Weights of a small mixture-of-experts language model, trained from scratch on English Wikipedia: 13 layers.
Below are experts of layer 3 (counted from 0) of a mixture-of-experts language model. Rows are named router (the router's row for the expert), up (a neuron's input weights, with its number) and show model dimensions 0-191. Each number is 500 + 40 x the weight over its row's rms, rounded and kept within 0 to 999. Numbers have three digits each.
Before each expert's rows: "comes after" lists some tokens at least twice as common just before its tokens as in all text. This comes from a sample of Wikipedia text that the model never trained on. Tokens count by the router's weight.

# expert 15
comes after: " |", ":", ";", " 4", " 1", " 8"
router:490575563551471490439502556450457461541525522544498567491467485430509447476546503499525536493455528474476546527448491442553476517472482455505535523432539473485471521531560446448522573505464526481487520445562542517483470495528505520470515539533477448481441512547515442443487557438509453543487434560534469543451499527547537566514457528470503490547524521488499547414530440566463486492441440489453463531447497512530439573498440472492493432531514457492486448493470490413446569542568501507523569450513470495576522469473508574554432480538453477561508581510492510488474482501551486434
up0:529478514573468536453504554477468433480525441460519510467564462488493439503505488478537493415515495522516456504557520582454484540557488412513536540467523439475527513572505525545491489506475595476465437488552480547432458487504588524478462496521485498511492487447498539617488428428495442513526513514502556452507511478549523476489480482453457564512553549543485498452509507616524455476519525492498493542460482431483482513470418567425469493486556510510526450507455490465516551531558556501516503578496483466502494495511425498580426540515552534504473482491510570475469426512545471485
up1:463475473427507464442524551460482480509531501553514501492481471457429488516538486534522469477556460509478367560484449440485504522506478483488544517563453537506411511498490472557491563477509427567479434511569447603481512504559491483495529505504483481502512503462521553505556519479515553492588526537570491473473485542504454577538525415419448489506465483526480492442563523490516432545478436541491458500406554483510509493478529556511567534491496517488551487454570518435480558495495537478513461516477489480521458467409453523534474506522487555492514435575553537529516556514526452524
up2:540526458478475588498535515526481470439542498450507543435509422491478468457527504412487523451524484466438512512478561529582497543492454628491452450449511544503554499559596498515472539542430492523471446471526461504486462490523491441467440488483466515580534489516461457572493564486507521512497501563527543569451477454553534478574467545489506476516492507502538525513591507521490541494510484468509518502470498418529507526557468439462474483514527486604482482444450435552494426507563513484484500450529466474548524538446520463481410457536509470534495537518458476512559519439539502479

# expert 3
comes after: " |", ".", ")", "---|---|---|---|", ").", " (0)"
router:529551554461450452439536566550445466537510484490580520493511478440502495515533515490464459530458507478491540468477504485457528554487473555483530505428522533491455566530559419461546490492487514501462562436570473475442503441473574496536524458526456470507513515506522553428468536448508483503509416560549473553480511467538558568491472491478547491486523443547426537545478565539458479556415440465445436516513508412540543494478466455481527459499547442516474528521489499520492492467514496513524562466502394494486509536485421492566443469529482530533494547463542547494505442442547441555
up0:593499469604479494526503540489460428536459423444483520493504440456475509459516465419538543431460510448478479499464432491465449507552540498468550502502534485477540535537474529572502553521501478482533470475511516497486461511525540559483496479461496449542490571518542559551532512468543470487447511551564481480543527550502536485515520506478498545476496501487461465558484501613495466468437440578482464506548458478505546443534454402478477558510486453506455463563474533490538503499564519492480517486503489511565566462567436469596489444503408555424516517472538542458494485479564478525
up1:457511473495437458442519514500449493546456422588482556458530506462462543451524520554501565470510536451488502512502534503469491457460471481464561532457482443509529524450528496570502490382520470490453538452533445520459465537470522502578505490485607512505473518475489518494507528568527432526527479478590526473466523514515461534524491488471471527539517501537465536424597530484425500530521407499471436546474547482503498538537468518493523585500485505511506481511437510523541537409409517515492585509485578472499549531526506537464428541447467530463543434574481502539479469531533493471
up2:501452496536486549470493549426534520434497446520496455506478510450528470524519454522524525539508526473456556538497525514570576539427451571455592452535478502440479520505528411567517474538464480490550493446461420526504520497517501505503468476434508535508476586496431479505475543485477573553469544626509538559440461446542562510518490523521471457478480498466518502426522543552478485462439418473461505530522510510557445537587508448468483485524476495568493411501480483514520471520537499520499551461502526480537524481524522512536427497515463459492481488574462493525472403471549472556

# expert 2
comes after: "\n", ",", "a", "),", " O", "o"
router:561511500525458481441480554506470489471424581506545510468493509475504500514530551508482519497463530460476495434537496443548516496529517509514512513455535586503529512484557465470494488468491530444603518471515459545532454404529475489436394485532478464476496504502502516485508531469547517469455466579535484522437479388525526537485549491490491501523504572515538513507534529555449428513453451459434446557477473450533390455501448478434541516500493546573506531523463527432545505451554484418437559525529475501513555507477491550532449421442495525528535520503530522529518447452563514457
up0:545478493504438504571505521490496479520521487456521473447551482489496545456548444495464540423467462508466472519529570490476494551470464553528507507462525442462544541546534449549426549538466422582426431516502562546444519499504511507487436462510465473547475509459524559595553538406534513568465546505493446485514502483531473496503565512489492468521518578462489428474551452582501518466462449494506504449469480413514569518504501439454532532531508489521482440488484507450432446496589529528506580504509432494569520528492461464486465505524445507535558543529519463571511513467539508538
up1:532486540404527451413538493431477441514480556559419486487453509518467496471531442550482473575517533497493518456502568480506533500510529432495502525506540530492525548415483422498395522475529538467563490477521536517475479515491533481529523461520537526487518511494491558505563524534524518418510536552593417420516465474434503491561529503458541524445505521498458521471581521472475528450477475486492442581468506449552501484508513510424501547504472580455530533447547476499522495511520531430602545503464532477514507523488471519546438453453526480441457477567477464549500523515566467499
up2:519532492480478474535496562469512522471484438502525461493556461528454464497487507468500459432481521427480582537552500477636463534455494554548518461497469546433520604504498456512538435530504423469526488467436419463468518447502563525527474492474547493517569504465414463532543560425497531521498557573451583516531505495565584536492443479508472457485465510488519522538552484536531510519430478472486471502485496480519460525560481496447465497511490524559521419508467513500493489524561550488557510494449541543572507522434482454503417429525516472497460444554474546519529466473489516524

# expert 11
comes after: " |", "\n", ".", " ", " in", " for"
router:479585559515501448443594543505469458519501479498486462487513581448441487492538507501488467485449482441440525492476485482434520539477466516476564571444573549523490520488561508488562497538543526528494526455507544484464490495469566491519474513502518443460545529499551576486503536435505451515509504552587474548466531497529546569483476544477535482476549456537457579486478420554461496527442438563469456545557463448516541417505480483487540534489570491535472468539553518481422523466506529453567569440484445483490526429470466513555442500522496529489583517483496499491455450467563494462
up0:472508457557503499488529509541491450555462488422466515519503458411462503524557432507567482412487476420510435424496493482464502518496486486501548455423471438500475486587474539548540479489505474494495516470543551527421519537512506480448507490519483526543549553522497578549494472499480447507563512479577491571500535539543521431536519445467493489437525502556461432516534424549463490452516481566459444541550504498499549469493510569499483497449472440519468556597504548480527471537572534495523499514468396444476481575545474511539425505513488527552499500516532509554481503513570499456
up1:405492503464524401438539513499465509531528461593430510570456490471482504466470490541510484532423521475456519467508565474516494562457524466496524485452474514488465435495530450507470548505545507480541471520473549456472465561401481453549531483509542482528482507478500523505483522527511512442504496535573509529455506489496549578537537468393490500567450466555499490498580495489507531523508479563501460488537548439461507492530524503483524478441492552508516462470588461524487609439562498433464523518430504421507515474521526559512574514490551578460464479558456545476483461489583470489
up2:478519465503468480546458523468484522431483421546549474479528502469481448471545509514506537429517456431534494536504534477582527479453491543491548480463490525514565519542527485515553482524521466518497446468454453465442485489590497505536453474497459497490539581457482518551532562522450576517482544556509520483521492485566547546469446536440444467523484504456482546514565449519464446541439492475556500507481471403525472520582442476428455498521504477513555388517477481512580517551509502469444536455519483504572547545431481494530415484542446526469472504572566448552555516474530514502